Weights of a small mixture-of-experts language model, trained from scratch on English Wikipedia.
Training: a variant of Adam for the experts, 11330 steps.
Below are experts of layer 2 (counted from 0) of a mixture-of-experts language model. Rows are named router (the router's row for the expert), gate (a neuron's input weights, with its number), up (a neuron's input weights, with its number) and show model dimensions 80-159. Each number is 128 + 32 x the weight over its row's rms, rounded and kept within 0 to 255. Numbers have three digits each.
Before each expert's rows: "gets" lists some tokens that make up at least twice as much of what it gets as of all text. This comes from a sample of Wikipedia text that the model never trained on. Tokens count by the router's weight.

# expert 3
gets: " the", " of", " and", " a", ".", " The"
router:157063165109090088136107191100120192175116038134166179155101149133145103152117148120171157032107167138107137097086168145095103151157102103110124125131145110143054147176127110155156125152134153112097099029146124129145131143139098157076133160
gate0:148152129166141096129150091138146127158121119175128104146068140102149172230150104141126180089140092144136151129085123157121177144143062092140083131120138167111137120075181135195120140107063152097145136117169131089137127129157124179146105087
up0:118114162128175102096139186098070175105209139102100101120166137147060114110141117090165112154120136083119047116199055106089100111125167130140159093101122127154145154105103179114088149135197137136095108168109171165152136131070065085152147160
gate1:118091114180067118151141074147177113153097132062150070144118074114136130106136174109098101107101098080170094124119203097062146133114153140107144134116125133106120151116079175152118185099140126179135087178091121125130067128125123158180143123
up1:163131145192161079152132122161174120102186128092131167106153120091121189121135149167095089131124114083182064165177081170123139099093117116107141154117131112152118094108124176132154076098147136101182097132124131101105112161079132086156157078
gate2:134127112109122129116164101130169217184183126177134154120090066166193096139122142068174120143132128174124197128117130138168130155162137111106068131127127198158121184179134134165148114198117109124197159144123174134110082163169104173138121155
up2:107135094110118141175155104127152163162117123184163156134109082168156134143122180146195155095098103131108095175144211123147155148186124075104103127158150164101109144189141107164162079221149096070149131164136148125087094159119110159123162184
gate3:119128142084113127144109108092136116182108128125124143143120122135165159173129102120131091111116150094134135125153080100174133106138098075094150148159091168108124143158115096159089057119180117089118034130117115139161091111134147143143061117
up3:103100143071100075138113085088176096161098150108085098143113134109147135137113117184110078100136166081143148090099134073147145118110096091093128143156097111117077150128084127138136098110161109159083134154128099119207133086147100130127078160
gate4:100063069109042110088090106116127136155070124163156129146073072124107113135105087140163166124130094188102103116035232108119112100124140097088157091136148129149103156104114154137143099146097154144181201150139104102111144133181087116110140219
up4:158112171119160149110139069149115087091133127102143099098118119141150151101140153138045094129165160117183154097139079148099116156156100109157132174097077132086148159122087064162174154088127112111088084142108145089145104120105099172147124132
gate5:157161165096112182162092104147119114067130145145150147115136187140091128149088148112089113179146171132148109104162169075141182113166124108137157120127133118108101110127132170102122081133082081123039064125108089112103146106134138096106106146
up5:155152119152129138192122153146186143105105139121046141147079059147112149086141102172132184109160146177158107058146143121167111150156108072084169125116108128147124143132127105130110120161155110113124193150197122128158119101137116086160128188
gate6:121153138151094077155101163145120084145099147062173129153129127116112139161150096066102125134104216132146164100130098165185086116093117072060128119100132115118095163166086162134190152112163147157203201174136114134134134134091100135177127109
up6:102075102167079093118105120164111137136104114097141163131101152119138128086146160114114150085151160064082143093184107143134024142116132124109106076118123103171150144151112147162185183130133142131150124170159114097126104103132125124160143079
gate7:109158155137135143159133183156109225090099137130147153161155128192063118106136119088161113161155150083138134077085128155142165136123145146154076105164156138161125171127201106116129089135142097115132138136133169133184115133128088093161092160
up7:164068153092130085141196140181141152099183133140113144131128085157129129186141135088088142214106223153092143064160117112177125151130126075108117187145128120177103182148219223132138133142132114107149089109120141104146089093100151084147137117
gate8:127091183092136164141127120104166175081150140110122145141122141076138125155113149124100115177102176129140074090113128136051125126127097160118108115182129142124102144199104160096146203124089155168148100158084116152102158122105166122129108114
up8:161067119092108103091143114159184097130088140132090129075151088169088125112123153118102105124116140118105136145152127075103118142151157071153147133148113131069094173124141155130140152099162113097162098133093211149145089079159121089113115174
gate9:160100132164114107182080180114051165045145147149142156097091163091102120101138122127168140214153106145119141192157106088120133145126098119190115130099111141121090056132120114114091120088130159139051116106162124170124126143068151111180106095
up9:176120088111126075072134125091107102131070133171101098158166153181107146082148096110142158165124082119085151180150153123108045125093129164146135148130119152177103090149119048138062148098144156076117148112144156105230132143153124158122127129
gate10:136097121088130089093143065097082181121165114081157165119103122151168090115177137057204088129119118098145125122141101179125138157144102173113088166100161130135140118195142095115160148187170097101102186176096150172056108120150160177145154093
up10:187072159138145219125157122151115148129130110036123127133086122131145101121154173086161113153159116119142119113219166153085132151141090114178076164096125141095176138142176119139133212125113144114127160170119156153109083146113150146141139110
gate11:120136131115133082117177152087145112139153121128114119139120099159097164115159156107163150136141103138174118108136102112048108213150123072166139175192144142146070135119210199150103109100166154113145117117165143129199122113133102121126139143
up11:143133110135121142172081101139112154131115097096137128099083183149149058136112107138046105092117157136138107111112173162189132139166125125109097124120136137145146110128081050102137130163156101077122131114115145172067133140145195141138093095
gate12:144063095128140140151140138129166162176153114120148156103121132165122091084132052179158117113064151118167164108152163145111189120159158089123099126119094136170127167138145137144133199120152144164150150190165114168101142101142105120112092110
up12:159164124136146132070127084125090153084093087172090139120122184131102088134157141082172125166203156153084098163070099194152075160141117125165110095111161170120158166138151131180109093177130143069142115099137123095178125151118138164136087191
gate13:111124167128117152088134129089158117132112089122100167121058079138075100154151123103144102127178143156102139127083146159123132164150149115144085171100186156117092169146155113124179141175114151124104095120203129119116130138152092190101109193
up13:086129123185106140135111122132121098067126179160083185130085104128058070149085149078130164157134136122090120139143077135201095105054138138150166164149136080071134109083141073082173132092135077162151105204106119113140165135147143125195124169
gate14:144131098205137103045137109128103109180101117133152175080094172128117201089114108105150140141137117154136080109197099159120159124118117084117117107139110118057101122151176100110069051065099117111087189094159140114161093165118131152164074168
up14:152110154078135150147117134122147149109145112139079121140112101122104062142142110092162089103097109138116156126130153152074081157132178133130106153133127158168185126114109103145094177122114156134126049133114171145136083078132112184083168150
gate15:131134116101148100137125139176130165113151114097117109101179106199089051134087115137152155138070130137177156164125121209094131104117113167106094106140197158187169143147148090131115136169166172139138135124129158080105128121141124144100143106
up15:094109097132088117138171143137103142159103112137061112120099147079161123127160147128173122110194120103061142112146135092144127171105161112132141162138110161140080139128090136156146164158103100064114106072127121158126079151124083138131078140
gate16:130085120113154118117077085136072160143078111130078151065117192156164113116132113097121130166079106149156092164127170184114158156105099119103127159156129128134126156115123111143143255109116109130108101089116135141131097133147143143129142131
up16:166124133114053093127178158152146143151145128112187124152103090129077112119118122139143112104160212127090187042154133099088115119118173149115112193093108167094108120145164114133147071136135149104215185127136116138097152111140103140129078160
gate17:159058067090136147128079091113059144100118156094058149123152081114109053109121158118179128201078093046165162134126135179155161122153141138099128128102187105176109142135171106120095110214056114150178130049084211099135095179155051117069123120
up17:155088147119132186131092097114041097082113162145079151155121139073145046126100131110167128169087145079148180129119105200161175122157128135138138127105159091164063125060142133090083136218097087175180111117096153129127117117179129124127112123
gate18:109120120111113133141169164124157140173144140099186127181185191176130106148167096134159136169194123155110139139142155126116113134149172146149096155150095163148137116118121097165089127106064148189069187166128139098162123117067072120136126139
up18:108127148137121143186121133122106117107108132127115168129110212157109105158143119108088130201135122139163107124161109104165197142136177135151120149018115118156146089089128092115077074087074144140103124152069112058163160118113144110143159122
gate19:153052126113130116116168092143170191120106126123126137134127110152146086085142106118167072118131215135123134073106098108123096150166108085148110142103127105094138208165193084130183171141164145162161133092132127151170105123091128170121096126
up19:185162161137173104068088189064063110115121099172116086098065145112131152187145123125112126119196086125103123150145157156113109154120156148104107111128141168148080102134054178174085132129142086117110100145128153159146130113148081109146167120
gate20:156106115073119122073134120117147099110130088113165153140095154139136086112119142110091098120098116127087105149149197182020172127145152140086102140170150153049082118130150111095150091212121130089221114168134183192099098169098100132109133153
up20:120087187165112124143108146121098143168104129187144164157155152139165139171125067154196133173148061169072112148130129120111073127150203127188099127135128143164109083136158115133134147122100126101119163169154104172146152156131140127126156075
gate21:097133099072124181064115175191195130118150124194128144149112125088120199160133105118122135125120145129152203125138114136116151121153132121112073105134173142133174067094124133116087113135129146086193180157153107208071126123119088081142153074
up21:137103128111086122177185157121180134159108126133167138100118120168147142122109154148170102119146080110185076143100145107106126117141122111117122103159106162123075118172163088136140084203144164072113104160105186058093097128131190079105094145
gate22:146106139145068138148138065132139120128103105099130098117183133118108162122117144126126090076103140111114131191128145088095154144166134168123120111088154131106147122188145135143142145196101100085123072103184114026154173081121188124114089109
up22:142131152125121163154139069111182141156092131108137112152153107120151167150095164177093103084106067125141131184137160104117161085135120147138144116089116094134137081162127140108161136112081096122132126138143069088107166093108187088067119090
gate23:136121121066104134078182105121119150132147148159133118103141104146165147089142163143211086107151096138120133128109161125129102221137133150133124168159133192131096135126122122143106110204171126077074166101146193083139093131164115147117185178
up23:149127142098141146128143107139101139133142167156135118094139103158141138061101122136179110113136097128128068120100158081158095178163138148131091107124135163121124098129088093100096107190159093087060148124113176156115152111158159109156172123
gate24:164080113127184097136128126171043058107154148114098112138123087077168153090122132128153114159156129138125144134143086108112086139138109103113077036102119122066200162141141125132166127105145170177130149133113089123116145150146116181133120148
up24:102127138121129043165173134149106146082086161065119132121113129157054102123139086082110110143147175091129159071129122087133041145104110143158094134141131107178116169084124075153150153111158115118191218147142162119186113151145150178170163150
gate25:190072076163064159154040119104159137166191133214136103140146177145118124162120185118118139073128070106082112138112089093151129148122200164163084109153105105081104160096186137119087098162129116144161092191208157185159192134192179102155125153
up25:142083150144175139196152123181079138125112150131110056162110164086106111110135073097190149112102154136129151101171071133144107150091128124099150076158140127129115148163109072104136164130096124124096104133107100092123167107149125111149147143
gate26:175154104134148123089144145075072176114118082070122153123163178135110127100166102154165099084105145102085122109127133141144186157116146111126099140121147131083219118129140115124161107112094129181095139026101097110087184169157081150155154123
up26:152100144116098102159107156184118164148067117134120131100142125130103126144138095112106156176145083164158158165097134132118139129120156089186131158128146124248107140138155165126121189154056160092205116101170126112234076124157127108060096134

# expert 6
gets: ",", " and", " in", " to", " New", " K"
router:141104172109110101131097122106109187157077026137071138137099105125098112182151087169139070081120129122129144154101171162096106166150107095129092137140173180142094143160109153128055113161087147097098104042121115167147140122160095118048107157
gate0:090083123174118160159126146099123109147126125178089115196166182146200159151122096136143178127096095084076198111099154062150181119141091104117136104133121101179107128105150127138146104124098141200106105124159091100158101135148153119106145126
up0:137137110108061146131086110115130149072076117151111165150113203171152152169147106096089175134168052121157156169120107096197148145139082076126144187113109094124124137120158060150133088157070157133133121110123107183142089072133167138126100118
gate1:180079195120186129093087128143065126148171129180152137086080178101122091127161109063164087133097141154138108160104129117143138158155094121127079088121127112125108182157132110136109114114099164176131069113110105165130101157121136130146113119
up1:116123118099081117090140171109160167111119135076089193129131116103107142073131153156136161182173120128072147129071106207087117107067165158140105178112120143130090118086137127129158133135168158037153137141161169117147146144147078144113122143
gate2:105129144098139065073089114185101162110123104101152147141114131079181130173177132103185101122102095184079168133127181176089140107170175161118131096142101125162089152133182075162159106190093087196131144064159145097082080136115118088097140141
up2:130127141096132068079085094141112134059090161130086086141113112081165094188116146087185126132085123184135174149102150130127151135120145109116112119119106086135091143114170118114122109168124072195160129109117122105119080101096180100133131149
gate3:158141104145111100095099122090132159185143130088177145073113128172120124132121127200155045128166209154116104138118155179196118191148152146109143129109133121126161137120123042110131134184149098167147127071111128087138078142136074160128144091
up3:165086082076128195150111108125080097170068085091063096165141160090168153123130130123201098131104068058075115123132114182154149117138195087095112178134155138143114119148098095106143155147156140070077108097156137102164140140129118150091145163
gate4:174090127150150126101125166113107124205043138129064090163109140055116125108171100108138076158142181062152160071122119155179104188159083103142122185060142076144142097101109107146118123109162154103124174148154090100150139136082125075189156127
up4:138083124140137087118136098098153147155141111098168112157117131130144145125112149152216091124115104036159085161101164133168172070208170113110142139124156040083081098124122066094149139181093143119115147145148128106136097121096127127122145156
gate5:182111156135151174125109167148144100096145124060135157110106156093104197062162058112158111129170128131095110182119094144047135180079145122145125139109166123179133114085147129188113156090127141150035142129178103190161133120101151193160126127
up5:111167109045095199130096139092061103148112135121139172113168113026148130152075111117173173085119091201112156117129139123119167120133161168096137095111142130149098112119138110104134140136079067118126131144089108117193151120166152158116087113
gate6:167177143140142107190073061107107141101113142155132134113089211111112106110147094129104119159122112115192125031122151126144120138121145083095094107112173105092104113062154114115135128162189125114107120187112115161111176138126125100142141127
up6:199117103144133136119128065151103139114132098175136099097100193069141125156136099159138167140127091079118136126143128147130106121048108111136143154068160073103123101121150186122146098066160141153166127147148106098168141169081099109134111115
gate7:137141154120115148084113164099022181114110105061099195114138173163116139171152100091137093128182094156102110192121083146154134154060127161169107137108170165151217121129104069155056116156118114132136115082094140102166139155144123180156101075
up7:170156162142122106097115166103098139143144115144134155049125167174120199120204140104179109142151111194150110138109098146166115197096119134188053129088097178138173121100125086164114116120084146121095052132057153078159154107120098185173144139
gate8:105096130124098126086103165112141090169103111157089120120208132174199146141134153155127111131105117134089151149055104168160137092154147092136094119130130116119133117216144137118119151113076158156142040090176094130113141127132108102087111154
up8:134141116123130170053132147107125189102146140142116090081132167153113115099136141165135110089124100141109148130105169101131155143083195085163130126091100123104120084185139151092081089091044165246129045108111111150126145150134150132134192100
gate9:132153149153143069169064184152163116154125073122135144089129137124170166127179132130155092119142150110145077150192121042084096176110094100138139128111120072113151128107118147084137142089148140077105163112171143112185113130078097173152133203
up9:157162074172162074152055125180161104044192141183138090053137165085100150132154106098130105193125091148145100159163105087114138178181137156168137179133112129095146127154178095133109145121147155151170176122140168153190148131107140159165126136
gate10:126135145127122168192116174116081123116100079109127170108111111145076056136135118133108111092152094143137129200106159207130140168105168172078063107110186197125191135129095102152086159106116153110110137113124157149148143154148172128093109103
up10:139133119145084134134104088146058127076097153084124174139088168150155160083138046118162127098116132103127037109163163155140117158142110140106178110084164104125135115119143124154139203093162095120146133179083175173117152150071179074176170152
gate11:100177104148072134146096108160118143116117107121136117166137161148174125143138115159135097104125057078111103131148143160075081130153089165112137137144148185070087075184117101148136153118093128115162180114151119162122139111159119123030099123
up11:168097108059132091144167112124111119157096142121163136100131099119045104119144161162116150157112154133157135127106103133127154106137122143151131140105080076204168129079149137083146115145119090126137140116123122060131155146127125099143112110
gate12:154186129079143150144144155118135153118098127145077135139144116087203046116140145101139122173089168165157095175124140122098151137128128134138144098153149151105105130132120151146147208138121164077129218104140161131124125074087134101135128102
up12:167184124049122094145155120166146137088127138154093123113104082093136137143109132109104079141084170172182049142108129138137136112145114152151127070138128108149127162146105185150140108088099139119142115164135113095136127115120170149131140119
gate13:134104136132158145181090148123130145084131147109152135109083159108137119158152154096121122171188098151120102167071111133132142134116139152109108201082168100093123141156196080185153156149167178142166085124157116110185152154179156157147116098
up13:129162154170156155197123164098126160136123178100156072133114107093093133118099160146107171145164086138165116136088102100136122109102153146119106182133051081111141118149144080099096088145151179105134116120186143145122183117157172115155126087
gate14:142024175131103127060178090121063083090120127133136101098155141213142107110163171106082115153116158149082155141198093033116089155138090125140076148103112119197157169197119079142113151148149066124159129079119142186182120216112091138160164145
up14:083172133110121148194091132107209163171160112114113132125130141090089149136134134126140140135176105123131119129103173170122062163136121134114143186151176130036121155115142117161154116141086141094082080158176196058091121100110112166093144092
gate15:151092143117138048119143131103131142177145124135140139086131137171034103073118072030168072108144110137150132124164167165125133144172162089120144173124086132142101135119089164098094139173187126135189144103196086133105144103126143122103111124
up15:100133094132079138105086098147193110097074116125100124201097112119168178133155193194093186111103144113140144183128097147138122095101150159096154122134193138100209151156113116147142136129107180112001137128086110104141117176168090179113154158
gate16:101127134121102109142048090130064122089136083097152133144135116158146099115134121075115173092156172100153103150145156152108184145144119174131159173125151081142135123110113151140105109163138131101137146080141147101146126183078146141106104159
up16:159109101104158076113186135107176125142158096164103161099119137136098127171162171129128086151074090160117147108100085077166077136147133148089089107127165165108132155134160079126149148152115157125147079123126140114106121102167072153071112130
gate17:095100171156167082087186096119080211136155082156181148161146139129169152133147183101124066201183125111129146163155102182124112213093120183137128134101153154100121124180128108150108168131148145108159193154114226192082039128072144136168152105
up17:120095134110164111174196100124146124117116107093202158149178097164130086181110150117130143145133112118084096126104105161135109128092113099132147144140115116131167106209104116102110139136171143127123210081082185144128151131109103091127111194
gate18:131125136199133151199138133122094104164170137116140113139137097062134124159121156133088067103066190046141188141108079132131135162149076161120095154121123104145164133146129120121095120165096088185128140116145133126156114095196062132105074069
up18:127184126150126135130101104102132181140160106140146153181128163107121118169112143181071057117135118114178124155126153180079155120154134123131175146134140141125141162100129138089116132174149142145097154158121131212093126134141106153057074077
gate19:136176139131183121115121052118112090142130128140158122172164177125067126085255171137120118133077128147118112138148107109131167114135132143123107115171158173143095131178132113133155086116115195103168103148125159076123113134143112124138111173
up19:072149095113085144153120161135144110146147129140134091088146123109144133189014125109140134103108125084094154120093129178096147094120158138102145084102107101097145136102179201110140139148141095171106143137140138102069157110100057145108145119
gate20:163141123116133081048085145165105146088147141158154129165078142121125186140163145069083128169130175152106063115101097112153043152119105092135088129126124166103126142150167179136062180090131143168114197144118154167115135141132106122155140129
up20:055117179158130176167157113087141096153106145086122125106119137105071149132117085171164177109128071093129205146188127208062207139156164137115137094144113113109082132106133148136195119137120165101149077171098156124125100111109152141127155155
gate21:176140105146137187099094115130135196129106114096119146091105105133134175167136188150082050181129090158126155117104085186128145149083083148108043180115152130062128113183107050126114156175107112180140140054134139076154133155158111112156160081
up21:117103202154115178144163200132087176160131102142105201133102068097140113162117124111108104165140110098136121112097159175153135116158084088129109162106160104149117099143108056158156149193077148152135141112113118151142115078114111102186196130
gate22:127095177079125066131165177132102100134151068120164223113085117112081140142173104130114140124139126092139092116150135133123099152164109104118137144167166155147086140123210055100137123129148121127209144095162138116152021126138139128099123206
up22:094157149122166101100205153095104099192118164111127141171122048112156184165120094186111121137092104137145104154209053104128145091092124096221159130117051118185157080107149138077083082061131135148193195163151085130140090114087174096160156132
gate23:137111135190191141101117110129142082133079137133081119163133167175113170129121188134134094191106105087110107156152135146117124164163079147123105124090147141113152168098141154131078173069104122076119112072163168133120141121158125139135146102
up23:080092155095115161164144150100059122133089117141114116135176034167140084135134153122124159158183132090166102160119120097091149069173115071121152104137112136127175122098099156109161061179171108111127169121084114057135150207088091133126117156
gate24:112050161124130132125145116135136159160154110135151114129149160118075126096173140117143090104122141117090160149131140131087182129132122067121152110119170112141092160180191100140134103083120182114128083087159156146179095214122094155113139114
up24:096125129170187158123119146071129096190155189154129083118169130107095145080110118173141080059138118125111113191159091148087166145102154071213175099120077110162151049148161134104108114077156125099120121129079110146125179111081140103162157104
gate25:178059104128099129126172117118099136155074091151069142075103130112163118130202064101156136187113117161085112146104107123063121140110073180170097161141177166158103142107130140162111148109110183148122122068105177121178191157126103131103105163
up25:157099108109074087130114126137164090136185075090164123145107092142092124117206133099155154101120182116109123129167136156113084137192124193103115129181123159123072174173116088151165118144087149065147136136189125132129102141128103178117097197
gate26:133081112128118043186124131147188159204134084137145073179066185133194117095182133094171142110133140173120160155165151144121141130156204089146145121143120100143030136132157159155101141078116162165114137141135085134138129136150144122139158134
up26:107114170145144136162140102111214177150144129182114087185049159057159126092099099118116099097125099164152144162150107113102129142136137087154150136160107120134053085129083109112086130091124154149116139166176105145153165107125139112149141116

# expert 2
gets: " ", "-", ":", "|", " to", "–"
router:157124147093142070139066127172100197148077028116135145092129160171123125127136141140159130084132129158126169111137185147112122154154107095074087093138171135150099142172121167172144168192136123105079146079165154128156168126120093176010115148
gate0:145153156128150177101121141123096152142116146113158116103114132150140112161152143168080086068138193160103101107139160113155146158169133131114119117132127168132111130147154190169108183126141176150089133141071146198106167119136133172148145126
up0:145134163099115074111113138132155125146140121113107153092112143153119125045122114124209147173132082097121113134110104181088116134146111062147068164115188066121137140109148118062144088178091108111145132072181146092129160122149088126117097172
gate1:121109126175166096170127146057100165092118123144127113090142170200186099108125133127182107129156126105151139128144128121129181085129144113140158128156140120126152163153119167118123173198110118099150112142137075126085173201126117126107105127
up1:110133047094153117171137080087093098093146123143152102111155199174166092131099103148110117124145126130170073107143149047156175116130118146128155118173062124118180135142139172134127145169166151093097127127137081165089156120154136082089177148
gate2:139118144134111076107101131091089095108105131138161185206128194095169182147171165091167161142123150114029160161111140206130096158099105134110088138143198089137147157127148086111111152089071114168090124098176135114146142122183093207148122105
up2:123136150099100178178125111152164141119176080126129066092090073144104101134107114176073085110127187142194136073090160038119155092160104173059107116118121145128118107112093077131170148180153127125152125118072107149103104131103139100137171112
gate3:098078162088116140139110154091089136107085107114150167197147213139117114156131118148130144165137124040111162131136136131133104172141122169148104139122151117123134142106176160148133141111101231152103131146143128197105089101127114149095092182
up3:098137158112116134164130102146119124135068140130180154178174204172160172163135091087139166156130118074120192130105198100108087137111119153132126097172134109112170136120172181118124119148102200170148162161146112178088131128101145151089116098
gate4:123124147171105118132153131141136118114150109112162176147109103137135121118143174102161143131142136128088112127153146148122158085140154146109147096097117123047150150108137216115121111157056075132158130080140127082153107102154126179157138089
up4:103131161150126155150107129169144076127065131136190163166143116131125097190121209167180113145178088117130130137159186133102107098154155134092141098086187109093120153148153096100146138112074119155126147128101140111125125118142088135148152096
gate5:126134136075118120148152162122076136150088141086114154137152097097149135152152167100096136089107163084091059137153179128091119130120105161085116156104113146132136131150115140116152177097139169105163081130093146146134135109036095127135068080
up5:105106124134125121140089173097159134063116116132121061169151098090142146204122161143088177055123112112078113138162153104101084111101081133112138079096084098108140137177122129144111148074116180130134109181102118136150140114077117127178107137
gate6:130094165118128117148121056143149105191145076152195106127158136167148117192152157102129144139165181137113143071166104137157168098144087115113130097167153138079085177180105119196108063115123178194112142103112123066165102180120153115096169138
up6:109122195151151129153132102149127091167148139132136076133137194159113184130135172146146187175133129124128130149199079098151127118106085108120143087148144152098089151207115142164077149042122141145093138103140107107122119181107135108115171109
gate7:200061124104175074148145214090118129174136122096156124149102105180113104125168112117157184127081157089150101081099089110151088137164090121130113148114133103150098126126130119104122165088116109147173166113126198123149145138181111107101155194
up7:109155100146096136075055083116123170103130143167158137078115159068165157124117137101121069152173107171129151154120157104117149128166179105134139139158129162152120122087106123138121140149124142116136086122122053118123093110085109156147137173
gate8:147144142093170115148186159109046095102135127152098099117114162151162069114149089149103084164200118132113092223173147092158136149131075181151084123143120159139161150093116125104117107142114139139109182124119081076105089111159123154090142041
up8:091153103093119110135148123203147100154195074127122136188113169111123110082119188165092086130125154142096181130175146130139172150147124113120159108192114118158125126102153178163103046100132130089112143106129048087179069125204076099057107135
gate9:134125164134133066127098146125073184149156120101172136148071166163059135079154135142185117121181178122123121113059135081192089138108141077104101083196133174085109147156147130124097133148134142119103128118177133160154144103157025128125173133
up9:123089101144090185130130144094146119190098154147159115080122097114153178155119097079154184134098084110094116155182137141100136166126174151111151140099115101185128121172121125139166104121136158148177135158115167142104095135124248154180100130
gate10:140109140141094162106139141194155095188084128059117091199141095082183125149127124055103111105105110143115105113154142189063132137172175160146068143142111150105105104203126102138097125084133156157155054180158148120103073119044098120131120151
up10:124115095138140114129112084133183052146135154123090152173145093099082128099132077113083142120123106154151096072144098112109126115141068105194092139136109109121112148116140146065103108093185100096122140146123145059170151126096092116112137181
gate11:150119159143068139176098184086111091144123089157168161139114102077112097123131169165147111100140157102053140087144172143080104113171113152109090151141099123108134108115131133136125149144076127076165139191121095116163110107108139126170118140
up11:113066135094145155146145151059133123094165097128099109127117096139093079083110119100130141117119201122158153190108196087096117122130162155144157102147130128145129140124105153133081108139149097149143129153136091174090151128093151134194077129
gate12:168118130138105156089172096105111134106137141168064157117094159131140130094163119118087147135140121138080137117098112116122129145126159088126079103096149169179111160132102089152167134081136178100123120168123126117159095145131112147191106117
up12:154155116139215124136120126155131127111106099152128177173101146148139137124133100117129207130090158132114110096167116119186135113130109098146207121121159112120130164149118108143120157084137145113166171138223085103166186123139134090128144172
gate13:107089153115074120082125075082094099178114120179184082148133146105168159131131154131183154139112084089166137129135149134127153109154120175092171119133202135063102151198152121141143156162168110187141166148187097135118109182083153134077191188
up13:090204149121144136174116110062126166101107078121133151101121074206095097196127085092092079087102110127124145141076157089090065175129155116123090159151112150136177198100080107143129102130145081117160133110125129131139142155196120070091144107
gate14:111146077117156184109137148121151151152138132094119117154140128056128106149130181100101140161097163123118129115095151150164142161144089121084142139168133178177126190140122099170112095142172175130095082136172142121128184150128128177096076083
up14:087110075145176196126116103114171150141169105051134107131147170118130109123124160115126050195099159101119206099122179136181151151163130159055103091167154141157092181142109045164104127169166099160096147156134130111112156125104124130107103086
gate15:120086152133106169048179197155159115178127120135077113171103157081158149147145054110109137107115081153078168100092153149112098111100132115133139129165152135139043172106106121126140109068128101126076130117183055102113171141201115154117126087
up15:126114122138114107080163163054154129116159120150160119118059102116152089113140100163121135095177119151138135113119091125165139107123136082153128123074121147211133150191112068150092100082186095143113117175092100207135109123088135141177174096
gate16:140087168172114127118146122166210125214147096158255162098092169117144170099156180145113124158183107166108099092111125072149119171132102162083137108120104154149039135160149100131148134099110109125111160112143166193130162143180157150115159085
up16:104125160116140115166141120117183069134216104147137151089091128129157156090157134152154131161101128100109128098139067135129080123120095152146098091131085095161104112114129113087136073080094085107139145059160126190170168113210100148124184098
gate17:152124162143157086139109185079113101136129156189125141159115148126148123156150127179123109162178112137070167088134091181230112105138064108137096152093141086123136162082143175109105120123102177109125121097119140165071146123182090132157133141
up17:142085139177098104116131118156209177105079149130186070153118107133183178112119171091154160159084149136141190107124097071150151120110146143150138173148109121106071114135175076099146162081088115179112149113128095114201120109180193115141103139
gate18:160103142092018135123148164065128152112117041118126089118161079142119128136145118080139118131169122079140155080136156147112160156102124121116120132107177166124138158177108102149178140186088141149120180118157140072121091178154173164107125119
up18:100147107036071188098144092060133183127127042127116108103145118186143110158113130130118076158135114105119183070087157129094192124106142145084144127104178141119132115165086069171167123164149140151097158082074093060117070173123172118082088071
gate19:113114173141112161096063189141111147155128133049185052131102107131131129104118173182113145143094091142188154149111155079078135123136161166056117127161094118184145157119132066095150093117092076145070144128091142165100112106132138141113121051
up19:138087153168140139119171119108086084112113163150093156116078166118116110161124111116107116168179155146163139087119083053125155117107116118121141093092113088084109133137144147135145144102118108130172082156149093084147079135144136081169173095
gate20:091095087124140141146091107057133183135108136116167206114118068176125102117132111121152107151188083183083180123084128139163163132122173097138124170147125162085149121127145092120102156079132136110130147115079161100198136106149090144152120124
up20:137119157078104113116152156116131058142105153178092108205126145103116115157146099152112162098123165058143063097195166126068109108108076086149125171086172090164111094118121186082182134163134163115161146119174088139129118144112106105152083189
gate21:165116066072131162107132108155085149112155062162115077143086091116123140118130107092206097174113132144038181135143093153067161186131103099105066148152164136122129147094157110147137101146122085140129095006136145103154121153163074134099132141
up21:136151088088142160108096084126132078130142091156119104150114156136153174175120105142164103160105124121059187117131069100154165158096066123104120085103087068084115089152115120134148136144136101107107124067094097111160084093174089123076183130
gate22:170090110102146122126147124122144150091114120046127144113139126084067105101127105139142131163141170107163118150158123147225123146149122161120151121101088187156162138099147109097120149142166112145166140136170207116127133154132064142144126130
up22:173123127135042097120135164147123084136095117161098104114098099153125128092181101070130115142159127095112075133088164140124066158129148075150117215074126131168109135137133121154127227124142145067159098097179172124180138126104115136167106134
gate23:126093130140121139097109188155120108151072108118121150121154178119095138143144103124178119099141078086122102133112112160082117184101142077092089130134149161156155108167130148155114157047141185177165150073113150125134116144169106091134134155
up23:135157083200139088142067057106189114109195106132130102158108127120080124103166117089122121138088145125070155115088093072227119143176147133147174134118068126143086155164181133112125134174147083117167111117071076147080147127048128129148180138
gate24:103119135111093056141104142135163124108109118127130209150074118180123113137145112101166159135172176158088093145152155125078115066127132103194140119178138125122142126092168121107153147150129086104187115149080141151150069074126023176112197120
up24:106180155117136071131127156127156143114125090133149205136103113158113134114136200129128147131175113171118137147142152138103127108128100116182120080195124126147142104124132138126102106173149092136126109111079099126118171072148036126099162050
gate25:180123125179152102166149158128103123118157127060154101169090073052148161130163114132115164153147122147125174137173079105117051146111103134132128113109119151155197186174135137142149120030133152134159065114106108105071133176113139166161158115
up25:186149141159106103123133097129126133122149145088150147154112150028140199125113089099124186139169120143094147102176110163111071137048087127134166136115113117152137136113130134116138142020166137090141091154128114175104136148123161109146153108
gate26:128134137138156083129097117103156164085120114083184150126071109130141070182149084151131100163160120143071121105112074141152133168131157131124108139197117119083135140086119146104127164078117136107166108108034120124190116093090002132132120079
up26:109146154123123207083131204156082128144139167120087147121116187051078103103141143074136072088148122105140136178173171170138143099114127159117130163121158120223102130162137128116109089150162114126086130157152139141141117106113169128141101078